config.yaml
n_layer: 18
d_model: 256
n_experts: 32
experts_per_token: 2
moe_layers: [1, 2, 3, 4, 5, 6, 7, 8, 9, 10, 11, 12, 13, 14, 15, 16, 17]
router_score: "softmax"
routed_scale: 1.5
balance_loss: 0.00113
init_std_router: 0.00824
lr_router: 0.000488
norm: "rmsnorm"
tie_embeddings: true
batch_tokens: 65536
train_tokens: 278500000
Below are experts of layer 2 (counted from 0) of a mixture-of-experts language model. Rows are named gate (a neuron's input weights, with its number), up (a neuron's input weights, with its number) and show model dimensions 0-255. Each number is 500 + 40 x the weight over its row's rms, rounded and kept within 0 to 999. Numbers have three digits each.
Before each expert's rows: a language model's description of what the expert responds to. This comes from a sample of Wikipedia text that the model never trained on.

# expert 0
Description: Prepositions and articles. Prepositions and indefinite articles starting a phrase after a verb or participle, such as led by, signed to, from, with, a, an.
gate0:546496476520475472545477463528501432494437531455510559400527510556477533502505488424536534601529507552546504511524447525505438523493570568403491549500494501585530458515512530485499495470506539546504459549523539476495471482475532493506502437664442505449481474527430547564413489455496440479552466505514505503492490539510535482535506484504560534477569522474418465469483480466532509481502498527481472523518540527537521496462549504530496475482485456513530534494524516506542512420501554580545517410580571562482487471492544444514489474519553561527520465539516530480498523483557422508509550581583438470464546504470512462520540534550466501452482508549488500505538506485470526569570519466430509448418508598513520500497531511469495489606455488509521462447492517463474497529499528
up0:483539502474490426488536551440530491564485507528547466475495500464489486532537492545506474504504484506492443426484523550421527452469464504491543489496517479500489458503510553524521524502495519542506469482521464476560447488482558476480515460407457539491473523567487547491531462441533536493505541533516523514514438470575470455536532538499495463411554536504423441450466535500484590480457499471494531447519544433473510477491502495438441490561532518462500464558479544460540449580538551461519563429440552591522460590566493555448496568445511541509517512501445585413483529492443515528539507516554482556512477501472531496467517485516511511508443478512546568493509568470459461520500543478576436472578472536504485533517576488500520655468551488501471481526499551422507576468523532

# expert 5
Description: Spaces before numbers. Bare space tokens after colons or pipes in infoboxes, dates and tables before digits, plus word starts like se, fl, sh, co.
gate0:517550489500442472553524489519471483508556498491525494475551522470450563532524454463534462563541451491532541497503477550535448560538533499470506432519535437527487467521459581539501475511524498499544429469481499454479487559534452447490475533541508444509584490513504557548462454489441504529542441527516552463478530521586518554481537525465500494479524493497522533426487490529480465533562490415511457464529526419526493522444496542551517473500479520465526480545478443473492419490487465440433534472503566543439476553523553356497531459403566433459518508504549459419496479518560466472473482589480451421530482523549511496531511511535459511437572420483503493484524482533496527480511432551507460501456565561469471542473510464449501527517509504435495421492508568467458585532518536
up0:484501596507544465520469514522399433572488520501531499524475464546539467508502579588467507455480484501451492462535513601463503457450508557551533517449534484585539541453432482485431459518533456497561523476535490511499494522463465510531529516442503506544480472527507498488516515516540461527458481591481509488524439446537474548503413496501476477495491488464499512515469477462496550485463516448476462483531502556489502514538509424474523452542565551533488430549530486555508415507483541519481510532488485472487504490505535407483558569480482548548515511505580504439468505472499490516526554524470471463469577563479557466502537545462499541549411512496486534474454513503393557535513462534473494440508511540502463501532388499428470414483466510553457499429448419468484421411503514

# expert 30
Description: Pronouns and head nouns. Pronouns and relative words like it, which, she, plus nouns or name pieces after the, such as site, area, War, School.
gate0:532411519482581574569487531530485470488579470558473488433507451505478512481514486465529440555550480406480482519524451472525522556625509516424484529511474484512512588469526517500476549528492510447457490438479497472473417581550487509501487557594542522542466570538492478511479573490540518519447485459424518479450522475487485538452548475483499518485506444505477501448519502547554539538514524470483458499463517524506516487417582537524506461471513496528507571493550448505459542555455519509482552478489520538460554516475493464476519479431529469483467508484642449444492507533497536503466476534552494513444547471534512414504490540543463493462480492481463496521564531539536497489505521548501572516472552512503525470535539397506479463503399468474535473442507504422461510543440560
up0:515533536549446517541548496467545582524526496467520512531495430495454432527566515548545493477483507561457507470422526515476491507514483463549484546451415480486508488441551476467450512479477590559480509545529467526505567409477553579492481458483528579483478564592504447495453486521502493503482462500456443495469479495526526468506546538529551503519482454404559513490574482498459509475533476434477531503542515520484541524498519514464460483546539502455464537511513491542499479464436514461415528476530465541482528511542525447536475545505547532544549432497500512486463608495500482481464447384454486464501571476490453384500544520429440526484474496500560453548528520526523420511532535481506480461484474485513521487487530617466487466485500519497385463526487516465509562568519441

# expert 24
Description: Leading digits. First digit of multi-digit numbers in dates, years and table cells, like 1 in 15 March, 2 in 2013.
gate0:518503458529565493493598557523419420483533509413551476425558463471499480436473483493492481512532498507611473537539503493494530550523550470515513440528463504518464440516449566523470525464501463413454479499481478485497443511529460484501484479553486507464532477545459491553492499461544488443518493509495475571483524455523448535484549544543519603512483453547471528423509484502483500440439544497515468500446574547569543453531615497538551534490492504505481513539526596457521447482381482460534443463512528506480515549502485450473481541488521536513403463491522387498524452501434480426465487510548509522513474492468464418487507540470484524533565487516493500550499537503536549532532520547529553499429475480478553526525514432457497535581485512494488466463477546434442533523504477
up0:502498521463486530532416503529521554542503527587508551543483547521536474583527519511417537529515513381442490474499540465492499565460448459542451488506487483460493509469502481562447487498536503543528564559500486494550488480494564543541527521455509574568477551525618493449543516524518531552541536521514470471476494517486519514597512542553548542498480466516488474523513500523486594474534473513513507564470502502443473528489481576460443492513509511519513499528557510585518481549479500534476586470503488518508495471477529464553514520486552450497583610541475596500490522561501532509462460503491564426519509521569496512488565457526579506413431524522457431521534509499448449494517468503544459457569411509521432504485518557519471585428556525496457496486516527518522502457511457

# expert 9
Description: Name-initial pieces. First pieces of capitalized names, places and months, such as U-l-timately, United, Al, July, November, Car-ter.
gate0:488498532483501515541475471441447552467507481498536449447489504518463493506476498401499488554538471527487503497517568488558467510559467494507532475579427432557508508498499549475539561532515459489527486439508473495466483557434504515514506502493549459435511480450454552495441520467495431517548486526495539509480481481524539434551479468543493616489552562456520556445449471494495536536504465503549469549520533494506538451495564436537458468484461456494510520468541425612533530513510503497440519534508603549491529497487490450502491533404522465425541458485547462517489515570505462585518507603583519498489559465469533453559535487544494503465519494546566532472492556456506533489520470458463543491495543535506444526468499387501534550518409495474469475451522576459442484587517524
up0:453473513526494441442428490520447530509495488479584558503564437495477496551511493553557566473472506524464429487521509529462426466450571508472487531537470491531548472410498528506447467516556546468552411546471566493441442463489504587467436571505473567500556539541597506485477502425487503494471420549511515466482499465442522515488482481511503517489502516541510500470510527517455475515506494419455502556520454490501444553511503435532545473447519520508539504534496485546507509528505598526397536465525598549496501542461502472477474564466543568555544509476443489486541493487464558543493477486528588485500555423546472475421534547463471517499518502505525472542484551450504507504575486549492508460472457517587445504509466550436560467555523473586476458482514495452467479500503472

# expert 12
Description: Table pipes and dashes. Table separators and dashes after numbers in tables and lists, closing parentheses, heading equals signs, and syllables like ong, ang.
gate0:565495548499480468544492477504524491499475442406496506453544533541518525498470415497481448485575474479496509502497530488403503614516525545503539496519491446545405481491486498456511550536545500507499448444520442479482418517380515446489469573506496460444459469510458607533532514451508508531548505458554472514463479491469553443488482491531409483528498494569461540496530494456510471462505541472517435512536540455469453526550509500453504566578489552517537566515523533495495503470508498455447532477499521528542465478506500461522462412472521483435520484551527464558484465503471545469435480571460530534484586481428489483501423490487510517616512455481493499518525508484505562539523483494521479513485495513571507518486485454525490517535535441452500471517478442348461581537534475
up0:540481560594599513520437465472526470501552482537449521529489480476503507495506576530477544427462484495466450434475455517504527499495534551582580535418482563534542493467487571462553469529477467496439480542537493517471520433491544568451522487470483592578591471581492540519509467508461454551481454456478489511501475455502535517559472471476612502474479497438562460469574483521485596508491516440491556499522553483493539510531522475501499494470514552605446375522540476522463480502453521417461505528473543519464487469481534560483499523538463568486504455493488473497536463485506401516520531470441528513478497438460450517498522552459538517462532522509505477499479521475491523482560547478486562484485501552583534486509496482471507461529422527472430483466457503551470463512464490

# expert 1
Description: Place and institution nouns. Word-final pieces and common nouns naming places, institutions or works, such as School, station, Park, York, film, Washington, and pieces like Pl-ay, L-aw.
gate0:500496455511447483476454526429472503467526451577543462519564472544495490468485535421570539532574404525579493507596541498436535543571470492494514521478422472501520455550505506547500541483524393472520491428529456480485450535468494490443429520572494439533452456517471545520479519467438477471609501491554480493509532498520488469475479498462488522503534523522494487435545464570491469489484478451493576521450545482497525504504477486466519509576511488508519525502567462522521536452502502544465520465535487504509461504500538479538492570515527576477518502493567436455410513483522531493522520561585526505434593488515535497459522481497455564558513416544528533495535503541505502421563464504444490508460429508520543555515479446503462487578498507527462536405554487412523532533545490
up0:437470456494549486525447489512582447546508461505546610456513527473514506480520470487489549457569486509443542516480518591488595539521499498585522528403428531466515479446449460449489516535530526538533502495588559491571555538504530539422442471491522551613486483544513554473431467452468545544478467515553489568453489495499503468469495483493513504501543543410466476486491451564486557493493473436512527535601522519477569501561488503514521451494556482572522449459499486527563447504525549502458525482513523541475559470439501521513489545465506435476527443556489454428549546520504539524483510487454516470466514474494459418472514508489486512491534515607529424512502500445443465475491581519537497487561444476483504490466466486495543502523496534512449446465473510463430516462512485

# expert 6
Description: Colons and table labels. Colons after labels in stats lists and tables, dashes in table cells, and capitalized name pieces like Y, John, County, Man.
gate0:532468463420484535576561534496474434519470435489547476458535526579491515519590409485488514586548476472588503445507506455501520529516553561459585515577454517524424450547515565491534523480542572527542531483475476468526454482480497519545421459511490443461529497458508515482467508388500528494486438550510547505533492525521472546497488524529510526472474420527459434474502441554480482536511552502541440477536461494534534478451562531491509476422476504554536514448451490472479475467400500524494492441551491500476502481457520540528562399461554537493528499517495459504486539445465469522538546561499490475417525521542535517509489539534407565513559458592503457511466528531476495562516484501506570513489511480454476496429540433510567528460555501550515484531491545466484516516499538
up0:550531469493534546573451590523562513580563470486594517443518477432494493534473521467479557408485521582479511463534514555464532425472468555542488535479455500547477502481459504508406531475606518490525484518504517464509545512531469561456497444505534495527489488564485469557510505427472498491521546503452605433489499547601504513519495497510523485399486525482547516473498471459486492498447515522508546475511525448418514485526517512567468490560537527488507475447486499560493521508517487503507567440498485533483521495466417501510453588486394536513469506442487510486421527493506403441554433492505450501504545467454499421464529538472528499480422494461529488506467562479511478515530487509519529419531472476500541479449520436486533492499401517477471513492431517458551509466450477

# expert 4
Description: Capitalized initial fragments. Capital letters or short opening pieces starting names and words, often after a space or table pipe, such as S, B, N, United, San, Mar.
gate0:477419519469479488508455496489456454534520481450563505445528525511493530468529533480464523561501501439513502443554483435529530506553518505416581486521489413537478454492459487451471488504572531467552476489467499449473509548468556496514462493544529404451503521469540547442495493485467474525583526483504528503449525466486486444464474545519513559491455429506432434498387487573501447463491412494513432551443487443511441501457562459564509487486507497484502538525571475543532487460437546537489506495491611600473527493576563493481493450468517476492494483493534420567498484547558520507445471457540549501480529477499539534476513513511517560482435486606484514472525460565515545462510473494459518503457538581506513500440494465524489497513449408501471527488530586456470506524548465
up0:531430492466560458468453500516578500441502460516534505535526467498465543493481492559447540435527522476508479435477494581483581488560515566497474509507511522455473519433472476497468548464450519502534436534534511577485430452473457563492513496539538516531563443562509481460505489495500554492495480456495463497465463436457506516460568445443455483490469518486564485446541503562520550494506481453449475465544555503475515438520522459480474541562515516479429498476470518562446517509480493488494499485457491539577401534477534504501505512492481488515499506545454518496459537466527533540490465453429501485451536489530442420493497583493465454461516499548530439592523512469541438589482514509474604475581474575564512455516444513443559518475428510529499486457438443473454485435582409

# expert 3
Description: Mid-word suffix pieces. Inner or final pieces of longer words and names, like excl-us-ive, rel-ated, accel-eration, Lis-a, plus quotation marks.
gate0:459487471504475451537505502482396551482510444478525491463519501571424524533522550453498486544610480433502524495501483465417513468584511553438515552510517539485524467559509533462510508539534469473572460461479570457486400573467517474503483579527477433515469492556468483530532456448445482432533465509505553554546486520387467427428483505454491474512525489589444469529452474478531437480469448438463451454546544442468487501572502460532582507473406488475506537517571501517473467536515509530536477520518496498549493485495552473438488457498482504556456458410501472549472507561560516543468556511466510494502542525490515524545498516529517554466558497555536488530521493435534430503519425489466581539493504557488473532478518473467594515495528470531506487502453516495461493481503504
up0:532530576510516506561455449475488493525508450528447564482520509444483486555527482578474555451446525472415503424470459510490438563524500512504501546490455453548493465467525444498558447445529499504479498534533483481570487439549586543474522447446538612500524507518556491524460565528468536444497561509518448536440458474523492586499555543479525461439477441470520459594538472555385593504545498483467553491541421473504508468487531510494558510509481538501497411533453496490554501534440544527492556532433511467559513528517487455547536515478582567506526490541485521462498524490539494531495524426486531454485498460486492451475540455511508515507547485507493534497480484523527517572509595572523467511537533484535581479532521480452565562529475535522467441444518491508513438496522499

# expert 22
Description: Mid-word name pieces. Middle or final pieces of names and words after B or D, such as Ben-z, Sáen-z, Mer-it, Kindergart-en, Tx-ur-i.
gate0:473481469491494507561515508517486476456433403554535488517515458428459580484581424420488544498566479469517507500534507518472548488535472509451491513508526475501549525490459510503564513462585425494480448478495548503443435509437520466459402501528455487437543481581472560500507470357556543513501485547525491522521521496540496477482453500442551463483480489458452544495474465520478527493447463552460483498503554558508462497431501431486453501483487488510476485558486508489520535490482511471526552476463480546514418503519539479536549499465541500454431481454513445499509466507493492455549534554564589518556598489464495499535494545451508510568498395528535501509495532520461429532541491422520481481499493503459530563521519385482489462519533517523441522415491518505528411518522570
up0:557557517532531554579445557513454468540486472491504551512554502496477469603583474553471476464535475471439471447518511470544464425509547458529531505504436499483505489451431483509493488508505549468485587590503494498532500546484490530504488453460541479549477459501473447550425536502490540479471448488478541474484504518464411517525552513490545504536496546486551420461467480489492555492494519459515576532540523503499507536544509523540509516603476487575564512495496538502564496436509527552507469499488516522460455441429450485448462562482518528559504554535495475564479539450516526536547564458495536507472474537528500498492471505490435506487509605520484546539496443497479529512500600518483474547495532547587517470489580566507517585553483536564424476568435456495399520519444510

# expert 21
Description: Word-ending pieces. Final pieces completing common words, like post-er, doub-les, red-es-ignated, discover-er, catastrop-he, often right before punctuation.
gate0:417425499516485494481486498445439558511463431454506564462566500591456516437497506438504539527521454487507452470480563481527504481523555493413489489548494473474499479543413559526448508511424525529559426428449491486480454490463564510528428506484469506534537467549475552480415571498444454481475486536475477562565505489466456539483483547512522544455500489568457493428506525432550536544453444504534424508539558470523500537540580504494490501444517553488491423544561442496516457516495536511502515476517546544456480507477505423570464466443468512521556462450500436558499448548534478507478493541536570462449490509462534557512482505583447478417535479520451506556485516510488516509483463464501531492515485521536547553500474460540486511552518525519504473476518462384572478545530507
up0:429502462499524540476512476527509469431517497563581555539466452450486550553527485559514478508461487472418497486499498522481518486504503438469513531522494439540538497468459482427387485444461525479531583516506543536500581478497460508561517504523474616477527429557525488435517469602539444516486465528474479543497475464479505550504489525476525527536520547450553487493510544549526576533489547415467444487500522596503551517479527496481518474550607510470506506519499517581518431534505592521440485481451504550506597449486494456496482487431540505484565491533555547412549489432516498477467453483497504382503477481481502515491599514530526522457483459524509503484475510466495482524515451499479484543522446484536553491480489466494500568552527523594504509471476509535428463452502508

# expert 26
Description: Digits in numbers. Single digits, mostly 5 to 9, inside years, vote counts, coordinates and table figures, e.g. 1897, 3,594, 1998.
gate0:544453502490511485550547507476418383506537513438545470423506508426473545478522512478527515528540503477494520573456534475541538473570480485473536518557476443500459540537515574460479576540544520441522442414522514421489414512495434517504425571487492539439470470508493555470491555459424501500564516497444451503560530499526498460456505512511505522533442449495452516510502491539497528589494538467544546471492467559568410467527529527476461490448478484478480522501533514502536489500488559435457510463515580542490509450526500448522514530508523471502448477502601431544467491480513452464491438545514513526519568548461481468533530563490540555466502542521466512504508498575548519545518450506560491523470529481507470501479523429427484509610476483432502517445471484462475546562530415
up0:495537530503487509460477532499548536542474514575503541535538453565507463506548563517475411416514504512486430521566410517436468496434533535538485454424478569411548456392395447536495515487476483517516555604489467565549571551514530508498568430518453504507537529540560491548517438485527520517425526562538503513430444520499520582453470517488486488470533485495553491483519481474430543419486478492496506452557548465449512547498508464509541483530531517584492460480550498563554485514460484521503580500464482524440462512429470513470573511507522557515504480509440531449542485521503518517500502514474466490492450535538502482463554506521486521459523512458498458505483503440465453474572532464440486474562477480515545510536445561513511581453525509535463511502500478571512467424485513

# expert 31
Description: Digits in numbers. Individual digits within numbers, especially 0, in coordinates, dates, IDs, times and statistics, plus prime marks and ft.
gate0:495579522429547486559554496509533432504553462430497459401462491454492573515542506515503541584528481583518541528470553493523533461536500472487543512530484495518516560540504571471497525517464466422512460493495446526425417431467435480512450563532501501449449441491491527518495532438478469501485449436422447531531526469469453448509485512523517541598487499540474495489467536579499503564553523468564515501482480494572507450481517559539432449474520498496522516510520551473539551444540467465486526519520480506549472460502571451504484574484529457504411476543536433480496430528447460503495496524504547490472532521469490494539523484456523543501495530468428487466552472497523493452488454502576537575455528470504517470449597371464446569528532453480518495498451493490474533515529478
up0:482521504483504466468479562455503516532436519543488560539520507575469458548503530469543473483469497498506414503590401479542485495507549521563512454369515538503516435468502498518482471471459555480477531473490538476549524528538573521430525444421512534537505454557549497483409459522515482461491502532529518507498428486533502552492484569558487470417518523483583514505461497496520613427469455455494486487539516489525481504522530489438491438578454554556518458456566572529536469518435534504504510447440475498403479459472445492518508457447481498514543527477531567496522462471490564513547488502452483462553420518508472462499520518516463541486561492501513496520477472435495404520506517457487426417493418468544551529514462515501528511477498556442459553474485502454509445454468485

# expert 14
Description: Table pipes and conjunctions. Pipe separators in sports and results tables, plus coordinators and, or, &, but, semicolons, and See in See also headings.
gate0:517547578495504466569433531473504467467478456427526497478467505523532551468463484526494463548546542522583482502475514506440472582524489413436506562591494466471524480515492486460549539516433466511577465520481498559510458514426555530487432488512476500411501495513412569452483493494460458489504486500503506511530521443452529504515499551441549500500530481464453508498447466533543451475527444443520550526530580487520464470452539474447455569486433473550499567540556477500458506468500481497466478439497538487430502561492480434506498494484441494448555525546524443515431483491520513461448502604541529537486564505447490527475479506503451537466528519516505531476493479462502559492566413547516465524475493542538457535464517392462573570535523442490427520485425514410509535528520484
up0:484479444492577487437428534507529522607515563549536511480458472516471568529550481522507574507448479441429481479465488500477557495496507515537472556488462531493511478396461558489433447498500559442550441512530536455596511406514478514463452466430487525615549520522556499489539515498501501472502461460569507480468525491496485444521540533526562488490502522463456511471548448518502547535496517468410490485566507551563448469524506550484484473505505598530545504533487523579581475539442554481439538496540502524617488543526499532495480543491489460519471506500503459450522532450409562579492481482481469497461524475463520436487522530453524480503490505488530502554446553528532580541525508526451476457448516503548453526482461547490507516571498481539548492505473502546412504480519522

# expert 27
Description: Copulas and function words. Copulas, auxiliaries and short function words in running prose, such as was, is, as, for, to, been, has.
gate0:487441385432528515531552528516440470425534543497493428462517504535457606469563548393498477471558543481571525505500533471424560574542510472464490446566458487613508427534540535516525506443525519559590482482491413473504454524485478407505514591566507487476498514532509587492558501490516475491475501441558540517486490513468489483549505470517533504471448523524450520426542459521522525512458540496496499494488550449553447553455592523483477469535531565496453569486452500561524519482435468551496440481565458491512491504487546510458522501450579525405514465556503484469491520492559456503507518551512506535498517496505550492464476470447437481486549476471535506525454492468535491505515484465485481444467470501521484563475542455490548498511456482566517494478532499459490569489505520
up0:526502560529545526483399535524483474454513496522549501484511434487558527517501395551453574473498599560452461496498447580518503466388506470590450520496518506489519494432543514507458514463500393514519509536498524510523444492446562527514501414487567584551480508528523526529443552508504474482517458504472532457409450526556481459557496466480542513445541495528590439504462452542473538531522442468517512513511550482490489524495472479499529459550521481560500481554565564464506367507479545493477490526519533472519535491557510571478498472494535503508531416467534515521499488484505539498506527493495503476577511558439457433487548542497505476512445543522518462463471498525505531577569560489545515475510509448593553507478486548527552550511505528530505524518460521548428458464465510

# expert 10
Description: Word-ending suffixes. Final pieces completing words, often plural or noun suffixes, such as -ers, -son, -als, -ians, -ment, plus whole words like people, children, However.
gate0:566445555526450544503564505470389481484481531462509509495501468491500494524490453461481556572521458476462480479519475455519491531495561498451510469517503457513555464505493460480523439609590483518535434562501471425518458483450450478529420609552453527471511484468509504516554533482493406494521471473562506519515609486480488494471484478437451472515539492554488463529439463453488511503495513389464512438536530512496497461494530465548521507511444531525554548532482561472562508460496562462485516431513526516490500460463522500484495517387487523441495440416517533485532461585481442568482452573490525483469519507486499478502539546582537473577490448476538452488501503474513504488519452489462472516486476508471556556538521452462510540526545501581402459448502439475439513509520527
up0:519468455446529521508410437507562490461539492516508526483433493430516454603547525513485517476481524509396514471515455604534573503519589479519544491464454471534544467499486446461491486531496517490585477506567523480466542411505543496480546508510552554555485495570459573503404456543541593507519555525522522471553444551569465566538488492528535498566474475450524492470500495499557565483496470532455492508522551525514430518492572486511491473514579505519504498491459520505470500497497575528443505507433487511508491476505484480458494491445517550555537510490559531421456574502583500536502529484500506480443567544461492487553470548476424538433448482522559471525473534442466566508494582498500501474503508501471443472465477521506551589460477493551489543540545429474511462490520475